Weights of a small mixture-of-experts language model, trained from scratch on English Wikipedia.
Size: 12 layers, width 192, vocabulary 2048.
Below are experts of layer 3 (counted from 0) of a mixture-of-experts language model. Rows are named router (the router's row for the expert), down (a neuron's output weights, with its number) and show model dimensions 160-191. Each number is 128 + 32 x the weight over its row's rms, rounded and kept within 0 to 255. Numbers have three digits each.
After each expert's rows: a language model's description of what the expert responds to. This comes from a sample of Wikipedia text that the model never trained on.

# expert 6
router:131180132094123170136134161089117085123135124190171120076102116143117106105094114134171036138112
down0:121132132084193138205103090086146028153133097168184166107104148116062142123120134067131112100113
down1:174212092151123099119157124123161082140133105126194075054104141110099113152084159132191122086130
down2:076135120101107106109106115159152071119092098111075075136160123207109085112128120205094192135197
down3:098154141184090095143135168091102099087128086157152184126131153168120147085069154108105083112087
down4:100127102139111065056174137108104134149135128128153176192135147120157121193047089150109093126127
down5:165146139145131106113124188104151138126112149136127102135158125158158134107134158093156128111113
down6:151112141149101102077193110107141157103143131054109158109115158101177128142107111112084085135101
down7:110109114146157126117133187144129101058112155146137180124179165170156180151148068144047084165096
down8:075198143110158115082117170136110086199129124131166120098099125130114128175152116125158154105151
down9:133107119130142107164112131105122049130064129089110146162089115086120108191134156139157157108167
down10:105146179071158193148134130140088129135145102088098142073123095089090099105154158101101119198153
down11:161168113142132143130106119097126123095104137150187129132129070146052157181099154122155144161136
down12:180096079144131154089147134164129195124112125178124112135110109100099154157137140129096151177118
down13:179113114093116127067104133138138078134169151141099149158144118144200150107131156117124111087149
down14:154123144120091110102120052131065126124160089093130161144117136144120148195075120078137088152152
down15:157153128103125123102090132089113136125061162082138129159093146085175095205101134076174179191102
down16:122087131155130118126132142165172083092086147105151110133193135115155132112156050146095109189111
down17:127090147161140095117112099086031107116145101075134067099119165102102191136102142121125137114093
down18:111166144159035121172130130104114115108135152107121144117155097149091160112131141128171104105179
down19:112126126136146178121119129142124104163112136139143107170146130138137072160122098106134117117128
down20:141183093098093077116138169092120096171152099095149112206104105152034184120124130134175118100083
down21:144169118155099149106115128108078143119140096110183115148159154137135159091149085135135096110054
down22:062106158182153135152199191120087139156115098093145055153113134143164143145199164203156084136090
down23:109164104119125092144169154134101136110135121111145160131111124127093117127159176140134098132101
down24:098065143136097147150139158131203077150118129163131189115094128149091099116094158128154101140132
down25:144117165115124163045187130097122184118120161110088126080122107056129140105139109160135122154224
down26:142135146136125091069169135156191165147095196157124161149131153105172115090123094093135138073141
down27:114157172154097076111107124130140163142105132134100125134089147178150103101140146092119142090094
It responds to: Sports race words

# expert 9
router:149096086129090138166090122100127106129147102137164114114116111151126141128106151125127062100146
down0:158174091175136140097107107158117093185138207158086143078191158164190110158157144137096106132150
down1:116169103143150149125101111113094182161116081175150135153109115096078054167099083144120126176065
down2:097098132127126134163132128155086125109126150068179150130142082122093155184139098155069133151119
down3:095087134107158184106149115120174097148100162116063148137136097117134149193158117141092134105170
down4:135116145190108120116108099133157094122108141147043145170139159119145138202129130118156178114184
down5:106114170122162148140133108091141108110116104122045094172062098101170149133130091102163143093119
down6:149166089171120127119087169102153109160165121092143145165157141152086141130157156153123080152078
down7:160161126112125130141113128132154168075160173090136160106098102079186116164086198109102085125195
down8:155100172042180145093089127183087131229126148168133105119145095106132147113136135147145162144162
down9:099178168146120102124135105146107155115150115081082108076182078121191063108075128180115117088172
down10:145077156156174131111120164137129129144094176049142136212132099162156118062160104106113100148157
down11:145146131128155157144138070151135201146129104071199180119149093179113170148103160135119148079135
down12:119143103150076147136102108078118130106176160160110112141132096133145091140135093070078147059125
down13:118097147098131160143141141141136117132142120095161125165132147125071126129104098134070124132132
down14:132105146079176170126080090068133168094154114133081116165096135086127118086145115142155120142129
down15:091127132174120164159098089167118151104110128097165168131174074154118119143143108130107161148114
down16:177151108123208170114101181127099130163125158102130151137091128149045155114124086123145147153142
down17:120100090121154132114132184141112111152118098152175140142126173145067158120147104154138106134142
down18:120123045126115096099141154105114123087140106139102104132104156157209115192120094155214168144131
down19:120120119109102076162153100140133119187169122157127152126159163177127145111116136106111148139152
down20:085120145151069164125125104158136142187114129112153151150104153120028128086126092158179149126150
down21:181131140110112104123137155161170159148096169110121077123180141147100153122155103072154116074117
down22:146100141078116157093115127102146111173149111139057124166158127174164078162174153130100134142156
down23:080134108147147141121094184139053121154101164132134133179198079087105124077107134128076111151149
down24:131173160152110149144107082145086116169160088151151112119083122161119201127107088086170134109139
down25:153029113082079100135149166121078119151075121158154099161100137150115133149141136106146144154165
down26:159116081147100130138141105148208123087153126111153114136163176144133129147101163097147160133155
down27:117074111093129158067060123124120143165091112136093150109112135117162183129091116133070116131136
It responds to: Music release terms

# expert 7
router:148152122107095132142109117101090095124141106143162124092103111129094094114085164145131046135085
down0:083127129103147130154104162170105109114128055117190141121122126089132117114162105127144181133148
down1:115121171160163124089136127085153121110085146145127105171189140127182165150093092104130132158141
down2:111135133134170118128146170159103133104118114147148123143149124125111129180184106153129074107061
down3:121095107141113132105114154123168104099127110104140166171114121137152144095108112107102151093153
down4:132111073176115150142153133161118114173125113108158110104134088143108100049168144134157129132122
down5:127119150114122137192120138144166151078155141120122142079093124210166082113174087123137098108144
down6:176142096081137127107131138046065159133087218099061106116102102150057097120161128058139138105130
down7:154141118164105149088114144145098126053125052175104134169131123127137127137098049182117145125169
down8:163113066177099148042138116109134174128098105083081137163121147144103098099136108110144155157117
down9:136095106194144178184106126148142089115106099120167081212147160121117211149120090076155146130104
down10:112138084154158126125158199152110119124084137136161075206181145088154181105184091133118130042101
down11:138192081153101182198104164165100072162114107114144123122094113138105156139189179154153075107088
down12:118114095120083137107116065110130134137191142107066128107109095185130151134073192107098116133087
down13:137167094147127139104123057076115126150184133179107122120095082191143106170100179146139131180114
down14:080124157157130136179162111077116164135131132121132165101113077092107095128168141093118174054106
down15:151214149088084120138141066084106075089154126111139120157093140131113119093123172104118086109105
down16:135134129155149111149147146071105120173066149220066153140056151102122107112157125147087097122151
down17:114144162109187104100131153071076154124148180144098186138134135102112039087049144132137165126192
down18:100167174195148184148146125143110162118117084108113142134149155096149182159148163185137130141161
down19:131097107132144142099141182143101103115139112098138131086127097167158137185162077081126096175116
down20:148093092152176136108137154151174079115135124136156144129103159110177078106168129159112148167117
down21:167104121091165145133084119118115103156115089130117094085093126124092159147115122104128051136185
down22:133178053143109160101110134161139126123147133106075126173166098104140153178085132171115154135143
down23:185095148123144144143091125111132137134120121130203100086113108182116104143064115079110132104137
down24:198147064180103126129096130158103098172165114164112153138149115158096158110076154129132116148131
down25:181124115108126135129108124140142127111177106097197155066073142175134111164091081110143074108146
down26:104119165158102111186159106121103159128082169152092091108154145169078096195098151171101130156091
down27:120069144107095137115125160167188118105127110142115136169127168098109141082141106133074156197148
It responds to: Miscellaneous word pieces

# expert 5
router:137144117101092091161094118100102089129160108146152140105110111144075114094063171129131041144089
down0:102152087187099116143145123161140090145087085123143133127203137197163134112126128115065066115112
down1:074146164126093099191161144096120122110059106113182161073180105097111137084136163123142093106101
down2:163139103222150111159128124140142097098138154136131162120083158155123106133125104127155128095121
down3:131132117116149140155136183091139106156098124149102172153160120155100174171125085163078088086163
down4:103153176126162102143139121170151118139142063117099161136177195148130125076067152106161105066112
down5:169135094122172075079117127128171105094197179129175099147169094182102122122131136117080136129156
down6:097125188143168138098126110167106133110110045148163133124140143112116073126138162129143141154150
down7:154120128160083151167122183190112089088102135136135172061138105185120086150143040127131076124158
down8:141135156083143080162109138168131135141127129095133184156122081147079167115125127134174118102150
down9:130155090170150166105126041163100083098034100114113122176126161118120127091150129166125125112100
down10:120120105075094141226129139180072147100055170116178159173145114144105087114138100134125150101154
down11:105105070134042084144147100095121087144144096082116106064192166112114154091222084196147108142112
down12:111116120078120099156080159108141128082121151098103170139163125149087123068088071140125085156135
down13:124096105153125152073091116140130144140116082112154148163170168140146100142188129192150125122134
down14:107183114128180184091146119133141130137120088179149129146124145122140151155201104143133117114113
down15:186137153111182130162116150133117053137178106108114191101166104090079139100134080119135105110117
down16:097124131093138198121130113106149119114168096078136129150144125136153139107168117120099139178153
down17:212112139127062141052165124100147111125112058171168142128119066140113186107067086167098100121100
down18:142101094106099110136151103129147134123127104146150146203106119141169139190163137119129121159145
down19:121128161175164114090114109173136090092157076113109157144147132100107149082102175144115150097115
down20:143162072098084127168123078098138101126151070094102139114070159134150118089121086176161125121106
down21:087128135107072106073146110092164122153154151130155122120187149090153140126147130112134171120188
down22:119148112136088063139153143158090087104117129113156078142181140195113126125118100045075079161108
down23:153126163166144076116112154128053133120082143091112106155187193089125091139140070131119121153155
down24:122123094120137063106128135110116083164167107112099160058137113139132193107137147141104124098144
down25:144084123168135126110106204116125122109060149127150119163102135113125122139121143109139117074074
down26:095114104122121120145064139143104148143153120118126097167172120055081172140094131159160108120163
down27:141135136166098150150170123110134140130072141150112138109125143134115088124157135150162124129121
It responds to: Past auxiliary verbs

# expert 1
router:149158117105090116135112099113093092140144119157146118084122104127084089108075169139124051125097
down0:136084164159119166094199108048150148163109145122112175130107134180129172137064127099134132102172
down1:137124112113114154056150083153102147168114102155137145166079134117074104125123123128092184114108
down2:098124079084159149090135167162132131097181193080147155171135166122148098136134092097122162115137
down3:153061151129119136181137131148162115170152128123167094100127058132129158106132162100161196101133
down4:135163058161123145146138160060118111161120120087118118126104139136101142078130109171130104150126
down5:137141067194091172136131075110145095170180164125136147196125160111187112154170127113156077164144
down6:125093094122140134115104160147185143082087110150188115139143131151139117092150038123127147119111
down7:136160135150212115130135179130140150118114119049112128140138180129101184131136120098172160139093
down8:133170034129119135162125095116126166100140156158168101141147106124134112144141161145122135143137
down9:122190136108131176132100106132156120178132117152112165073156111130105126144109085131163057089151
down10:178145104137179175102135127117158126161150143154079152117146193129149081089132140123070111179120
down11:159181144115131064084127096132111161111171138141107160083108088161083126211099153152104121145092
down12:127088146186139164128157160121068146141061114120108150174134147130149090130162168154047176066077
down13:095113190081196148155119095122165183154124106127063096104117132135151116138162133090163192150151
down14:122163107152166133099113119138098133089102133110069139169103120138157127098114168151061135121100
down15:059155150187159135146146163089163141131118092023104098105079145140136126094107113133173146123114
down16:102105116167127163161135127112140113145143172109154120119099138204148129097072146153172071139115
down17:090094109118159126096084149114123138074070091151086154154200146126115104136111127068041175071069
down18:121167112130168091068118092051089105194078128122131112123149126122108105191124176119123156133154
down19:096060190120153114091129136126180125108121114161189110126052097091141127106079118192107136089133
down20:125128101120106134150130109148163131192149178041092092121144172090152166132166174125165166101103
down21:090065158113090162121131146114149112141135096099113122085142135134188085110133170154112145191046
down22:129196101094151141225084150132095102142122150060152163130124151092129100150170087162104157112169
down23:118151132115148154136157136104145123160129096103134102103102130147140104122162116144127137131118
down24:156143187095122118200109113211135093188178157168107077105180189099112168156124110117134138107125
down25:113125128118152157133136134221098097173134098160137128144145175108128177191138165111151169156174
down26:142137118125116145134139124140092116112052131124119165108086139151127121098124104089167094079184
down27:070123119103158126129117211140101052097111100151133096140085099137132090133145128181159114104149
It responds to: Place-name word pieces

# expert 11
router:159078125078117129117078109093090125118168126142164131098122094113106108138068177134126059132156
down0:187101160122115093135098080096130117136154124208093143133119181161077139117161106091129092140106
down1:104152089141162045173118123162106125103097133107145098129149090110122105131140128115130174143116
down2:110097150103125168112177176098161138123096173111098082123157110152098091082106158123125118169135
down3:106144099077105152097094188166127160079057182134157151114165138173119141118126134052073159112028
down4:137119115077118138120127101124144108124161125120110072185181096109082069186134085085101142166109
down5:114093076181153129117075118114108176096159140171120185120113151144138139132135125126140159170072
down6:122130160084114116188128095113161117071122126173100172089127024131114107136114141158179126132171
down7:174150145130110126142114127181160190096174129107116148101125139130156142137132105147166156112132
down8:116083059132140112072089161105087160127214177134111099085068134147138105133114160131121112115123
down9:132196126099164158109147135155076130161094052123096085088172106151142134105102127178096170114075
down10:089102161111202084110139124137100115117107151088120112110115057100191109162130085133121170147125
down11:131169095090114139154149155135067186079133120172067121067125141120100105091142078173106166102071
down12:128111090109097145160163132140220093125097089176149123087068170153088154141128113134094183062111
down13:123114107163130143126081131193090050167111094096144105121117147127180125177147132191117157160099
down14:106144180106125122157177137104143097142145124138070151102123138114110113121069087130084151079125
down15:161082071121114098137150084142158132148158106107076155103078165066146156120184061129145162098098
down16:138102189097055120128149048123106116137047107114095075099119151122126081157137100128135168090083
down17:122129084193105095159123081195120109197152114125186131092092187115066133105134107157163159074112
down18:141094125094185134110186147062145117086142165143116135156117121128108075120087082112167123150144
down19:160207121142143148229092116168099093053140120158142148120099149105096106060104133138152096134091
down20:096144137106065127137100076087195151137149106102122131076104154168127137097095171074129131155091
down21:149148128077151130140161133128091112111089157096107103115119145119115125044144177150132157104124
down22:087180119104191112183147163168134172138138145115160133142087143097110072124145178140129149082127
down23:151045089106112109212100121131164167129178123152128195076159125085147179178139156128137090107124
down24:136092165110142117112110127133165112193077153150139088142143067103122108144193073090129124191134
down25:090173079117132149130146118184125096112173101117088089106126121175133188098167112201118170162114
down26:111124083145105143107066098107167184122145138173122176122125172156131112167131106102126140123081
down27:173057097122168112131080102084092140134148162148121118124107113174171123157145132116131128080150
It responds to: Common nouns after the

# expert 4
router:104072131142112145074120091111090109111108116173179117145128145101098111132085147165128092140131
down0:123116152115107132170076135141087074136133146159028124103133103112112065142128117080109144189156
down1:136088137143097133148101112180113086117161070108124193140148104106093110174165149082138103145099
down2:169224096088037103127142145151089152053109146145105117196123162096136142126137184107135163117161
down3:184109142111133091195133149129109199093140108146098128114112121092103084133175140140153156106143
down4:108168123093130084173153101185160111190094154143186121131137117147174149078112180152117121193130
down5:202136132146143160077141069132133108141172147174138134071141125144193101183076079135135067071153
down6:121130086152078124149154107116137123098191113172099125108102123147134175132172115186150169128100
down7:116099156114154160095106143022141175070114110088093103181063131134050105111131112123107202125165
down8:135120149139163120164065151095126136108147029111098145145075141116088197115143106139143133086135
down9:109103142147111118119092107136150102173127067190163132144111134127100144194146136117141117115097
down10:116162128139110139109101139112114151099086120106167151097126061167088154158142151165126152166179
down11:137110084101133097184123128136115081139125108138135103104108126169161192135169074164147139137135
down12:123155144166101101128115165078122092081101144127119131128141100092148161096087133103141123130111
down13:136176111144116129145104183127170115133106148091141085192125085122077144080093052104187125111095
down14:143151147136063138146127040141084088076178139164162179167186078129126113159204159081087147083171
down15:115134151114098138111148163138188183152069119173143129174135079154110213109048134137155137111194
down16:167193114141173172148132126131157127155161044119115135114144181131151153123135168116132153080112
down17:162092147153158138123137149096164106111079101138224141140104087089071104128120092143185147107080
down18:168140139086158097145115128124132132116057071118120154147111153175071104156102115157079136106119
down19:168089157137225091098148136203065081134153150102134172114105146083135168137128083078145119117175
down20:142151155154095161140152186160180182163121125132159174142125101108150113110164166116092150125145
down21:157131110142136121099084149229089074132137096090031144117150158115104135077180118148169119168180
down22:173137104116084110049165118168169123158157115082151132141157122104138127144088104148198104068047
down23:173149175080111122119096189151066056163092103112145138104126079121122137203123119108151148119145
down24:155079134116176160165161083193118184124132122097138064141164105174137188126128111132095117164157
down25:087146146155117156066122166158139108171125092175107202144127154129162168077135083101145139114078
down26:097049186090156117091119102170124150128083180077183099125164133106175093137113134113092160153139
down27:131112128089118162149112179086151131079186099114059103097088112210093163166182125065067146129168
It responds to: Dates and years

# expert 0
router:108210191162110185134184112145091087180120143105081113111117100159075082093103153093099103113089
down0:094084085146109142094149140102154080109131075098138106106086161155178121080159137129157135200178
down1:156055111135131195138148136116109094156156111113079163091153079172143083086175134164142161116132
down2:141141090146107104145186105106065173140103176034117116151135078139110184156105128125145151144200
down3:092084149115115132144124155184165130132129109138028113111123123092099121109116106122121124111095
down4:134109143175138133146117130134140159113174094106117138172177117125123082107114071151137152134116
down5:172123092105142149155131080171054140132119133100073178182120096130147108043192147097119150097108
down6:136123128118085124069141145122173184129151118162114108147163158134089127147082154097170122120169
down7:166149081088098155127086109128179156112198151108132136178134143139143093144171117067103122131102
down8:126122077143117106077151098138128113088124191094169127227108154127139065135151095143205145109141
down9:138087184134135194135115113100108087096081071132148129104156155116123125153095131154104116132177
down10:097126135109113142150115177078148141105153077127185143201088153121132116096116169125130107094102
down11:067136119108132161100186115143139173160049146093131102134113129125112184088104167138103153120103
down12:166135105074048109130155091146116088108201078179123164131136079202171118142125140169087098106144
down13:108143100128143081108104138109195127097149122084152119116109144108115094160133062144164130111124
down14:129132132154185119104117142084160088104109139129123125126085175131120101162131126135154049165085
down15:131079091128141095080137103119124104125149091142138093140157137097199118145122128118124167117188
down16:129152160086100140141138158103117194144071108114122151075067123125169085088098134149087102163080
down17:145117160144100123198122102065123130136137166060108133182117119130139146083100119131158086104124
down18:092092151193127183137163140101150143117113141158167148153082158159125151117106126187150088156171
down19:095133100105153167089105171158128173218139140123123119177138175082094168193119111087155120113126
down20:142133134080106130138094081112181167084159095120171139098147134190125127134119101136129151079073
down21:144165098128180157144117111137167175063133153133159154112047114168121111120113120153089125134141
down22:135096147158189165175156115105156133168103088149126055105097170145122143132122156128085113188129
down23:167149181051140097189181139158078102100075125106154138112132101109132082168159126132141151145187
down24:117138059130171163121167177189200127127089172187125149149139147143094124110164159183181143150117
down25:131156147130171164114060134160159122149158073095151099187150190091120173149127107127150118116141
down26:111196161149107109149136107133087150139139126136055099143090119142141123177120162111092124134144
down27:065160103078113160140121114107118208126127057156156067103119174118201135139155107121165085116161
It responds to: Election table cells

# expert 10
router:121139079053113102112168062087088085123142122151173123108135096152092107076059183133149101107072
down0:090120153160105140128124133074146140117099198140092135110101133134118138124127121106150165160078
down1:137111087183114162119123154111134134109142158118163127151163165151089121120150103131089074173193
down2:117137161145128082141096152121120083151151117146092101155149145084113111151114116190100055188114
down3:125160098125083164128110098155144119144135093186176123113104076128203144091138109160072101123120
down4:130060096103145147116077131092198121097112174129147203098122155192172096098116095118046103210127
down5:116107116152140131132160094118163057149161118125169079114072164126101142148137086121166162145106
down6:088113125085146077136192152097166155110104113152122143131074139151187073149092084120128077152155
down7:119105139162147106107153119182145094116142137097166153135171129154054106152140112176082077094126
down8:112220133049096137135089100144140146156120111176159085151052167108143070086077102124149125095100
down9:173091080138157098105089095152087140174108091150100108109132143134113117162111118117131080149121
down10:105126153127196134108126096171115170169129125168117151126127144117097089097139104114128166071127
down11:143080112079138158133172160108107142143123193150183180121151105185132133092085173135133134102104
down12:154090105044130110100142085170131081154116141156121092073095083156128155139131131157101092097138
down13:078176122163114109170110088119176061141071043142097121141063112113156102195144139123145125154123
down14:202102111176153109097134131113096098131126091135103118105080170182079072143145131138167103106169
down15:113202147115144092094122173142133198148149153118100079117164164131101164183158117131105162118187
down16:109120078147145121094184150134116091103152115144121163103181114152139178173201171135159156189119
down17:071096132163126070146101102153104139130125057079167164106080096143135105150100086185150126092114
down18:146110140146129074151099139103072068149178152112056105184106095114145135117132107121158113131160
down19:159069160135108096103124115106169079170135120132089151139110099088142187183157123113127087146147
down20:112115143113107132137134162179166128152106141095195095103125138180139144155106170141102125144139
down21:129105156074153148122146160128139125142070155095131112123150105105140069088131140110109082076080
down22:107092101163096117110108211100141130145161121102099132094124128132141092132134057163115140143110
down23:106127139082143163144088145165142123095126150100108129122118113140159147076141156095107140100106
down24:192080160114144109137135138180141108134084111168175120164176076124096092143106139124187083088123
down25:137145147123138138198152152090110177107124125120154167112088098126111160140121140138125168087140
down26:176081102098125072124076129122193077122133142139152157158131158113146113088114094143150106150087
down27:140063165113154121142143128109069120102107087132077081084110115158114160177168163131177180159121
It responds to: Line breaks, infobox labels

# expert 3
router:123132153096103157159100109106071075138162154149147108090115122145084102124062179138109107117120
down0:153167149129143107154118098078119045112181158178047098089136146136158079108102130161146133143149
down1:132107094175151119144203184100129145142103172112146057157107124098090145136140183133147151188101
down2:192125166180190135089111075057140093144167096149134109102136135113102114081125142080086150117099
down3:125153115112119112134103097168182122101140187149107161090118159134133077134185135129073123126124
down4:044083180136153164069142129101079147152125115111108113112151118118072168160119199087115081158090
down5:070128130147108088126114127143113095116136087165104093148129137106145068121155099146049127168126
down6:108144101103137111111143114155046165169144174146122143116098046166144121157148160142116093148092
down7:113177164109132106141138113109111138075179074117098164116108063097109162113142065124125102139151
down8:169150126134118101050151196092138161119113120124128120102160172110106092134185092135101153141153
down9:184135158183147079179095155152135117136162144130130144137150138136124049109161091128182115150122
down10:187164118109134059202082134178149126104131128166144149124129122164204109085129066158108149098139
down11:139126126144135137138124155139138147142110098125133119129125124080130146153139095123121094122144
down12:098162175129195141122101130099126188145140139131137140139128109075132155160114148151147093136065
down13:129137160099081105145138096133160140159182119106095089113170162115180185145114113148094116116101
down14:091173099105107096140078159097101086148122176153162119099141176159139120103115127126086084155169
down15:160125166116117099150148128073221195067095131117122089131120139084173122087120102130109147121135
down16:145108139120120123142109154125134144130109092113127125119141126063143150151142087138147079143130
down17:146109128133122118143112143128125142132119093112127124119139118076136143151137093134129088132139
down18:100124096139126171088144141137157169173158115138116105139170166091117094162139149150130162113159
down19:144113137090126154215144115123102162107121096131168098164132206127156098167098150052090044140171
down20:100103073128082124094158141085089170115144107197088147115114113136153154124062137096060110125124
down21:153162175127119172178145182140118087121091169135187141124162124116145072082089138104139133137153
down22:207127109095076142175145142202110118150081129075137144173076145084095090063155137095166181114151
down23:089114165135116104108094147120080103138125047212079163080071143139141170137104168102108071107116
down24:173117165159152181140176122100154062089148113142143182111136147110145132138125169124138149115151
down25:190144125098122119179140164146135094149161145065197063168107140128104118095122117149131117143170
down26:132143113114130113091141162142088186195070099108118153149178071086144148144174121135136123125202
down27:066108182118149121064114153116128197170125153112150090138184105137066153168096186110160134168105
It responds to: Equals signs, sentence starts

# expert 8
router:145148112108091136141115120102093092135153112151149131086106107133104091118072166135128045130091
down0:157108125134152143140134140129143129154134156137145207156117113137143186134137123133106123197105
down1:163146156167096130121144108100180149153162107109139106149197137146126190142171113151103106184151
down2:133118101141106091100190132149135106154069136103142151135087127109096140145136097157086172151180
down3:107114170141138123102078099153082099183117131118128151167091055106121147118199085140175176117123
down4:198126155135161160140105120121147148106140073122182085188125161083093151133100120127128132092162
down5:084124072157106088157126111186113179162150133132153081210137114124117102115111067127109178157147
down6:121114115146118092130136149091114143132152126108172119176151081142144097082134185103113135045146
down7:075052166117182123078084103152160148126119117147138147123156136159150136156141121180091163120139
down8:121124165145142113079151101126134183115165130101092124163111122126151131133144151071161185093150
down9:121135125189144168117109131109176135141104118114103135155130175130152144105122089140147173151119
down10:138113114132128130119129078138081141148114127132121125143116138133143091103080157142145172116140
down11:115134158137124073111158157103120151115085130081122155153109127097098107130114138144122171148160
down12:154081142145159116116131165172040110112118125103133141141124097113173089116144141102166167078114
down13:120153122129154088141079095097097084116145145114122114099095118131128138070125133055116140152072
down14:149143176116122134108126122204098162181130175132119163179120136100094102202105103118132175097148
down15:146157093129064100150165151136109124092127130125130153137083111169135126153066188119094116134070
down16:102163155162104126161155182115158127080142126139152138139112124178100150177181089160158102157097
down17:126153125111102126072168198155083130140123169127146096102174082104106140189115129120098079118159
down18:136140102125144125167092142103132103137184121132179101169118152133158146145121122152133086182110
down19:099116125175140122109192201095141109124073088079164075117141149145118151142142132133107115169120
down20:131147126100129148142144136164107151145149121159096156112134159174156155115100146150126112078146
down21:130149141171165066144091157188095113141123156139159095171140128070098110112144145117144239097115
down22:084058117143140090179133127158138106089130145139167128140129111189136096192151129121113142146108
down23:133174111128129149097151119140170182148127119094121142141144124123188133129104122081114143091094
down24:122140143118153091143116120103135146152149147145172085155124138057110120110095145128132135110152
down25:121153181071095157112169120149122133141183135094102153126121130122080114122140158120142111161119
down26:118123058119089148136097200186140119157108087133141124143184086120094114125104169091118103155125
down27:106135121154107141112181152210114114114152110152128121117112105172147079130150103145133133144063
It responds to: Word-final fragments

# expert 2
router:139151115111089128141115112105080092129147119154155123092111093126091096122077167141136050126082
down0:136101131119135153089134070100060099137143115139152126139171163117104133122186114152220093157109
down1:134144125084165110090108136117171210040175066086153154173124184112103119131164174183097147136142
down2:163160142131121174132118186147137211082127129110085125150100138092186146083125194123070151150162
down3:153129177175127129067111137175099144162128119137042092115093111114159106163173101167104201163160
down4:151122092047119107153147118089112152149083190168135098110147170187053136168190096126144093131121
down5:132141086127104132116135111111181072106141132105120112089177078141119092119161129064126078151090
down6:049144165098151123106097141121110159158145133126147125146130151094099144128168134110138138165074
down7:119115155136188138157132108162177132167125132140133151099168132168101146084116116118120169095091
down8:127107146138131088090161134085122148127097155114102156149060186134131166099122146133120107148126
down9:089095155110198160097131153149147161142147115105082100085118157121199128136115126151115175133147
down10:173107135155169110220147122135055095138099155107138114104136096162096109173141152074140110088064
down11:143093104130063094157114153127070122097141104152132161106118128109151131126099167108130082081088
down12:168141045143123157178147132180104052187141118112129164066086114139118087161133136078125134147102
down13:137100125146101124122150138145118127113151105171040102099179088132138108145069098096088109164123
down14:124125199068135096111142171142094048081104127127123134118147151125099178153105146159146129188148
down15:124126091125121123157140097193065119146136125127203125061116173165108084104149057154161134106141
down16:104145127104124096145150140092152182032141099187125092138078171141190056131174170158116201139101
down17:088145131172122177167142142135103161203087151113091137121078144167148119147144111156104143091132
down18:093099088100136181178142098131058072163102136172167171146105136197086131144096151128125089142133
down19:123172096162094121149098128145125104115055089120110082078154061126154153152141112103147080109126
down20:128099171135129099141132119127158117072169136105135131126102164082125168071137157106159187087101
down21:120112114131090136122096129099094094155124120149185144091129115128084113141170150146153012108054
down22:166188116144163125156093172137135106162141142128131162139171090178108078113158132133091153116114
down23:188095099128113120190117172114111126161095175186119073064117097097144129164166162127157148086142
down24:168125077152150102129151094108111168143161116159157142107146138164116143084095084187147143108102
down25:113121133151192167141087132115173165122100127099141109162132150140135114113164140125075157159152
down26:070140133127184089100113134163157176117105099114111114155140135056130169070183081102090138115132
down27:095100166105149114190127167155131163148177185093149133108115160148094088159139149105058155169171
It responds to: Plural s and fragments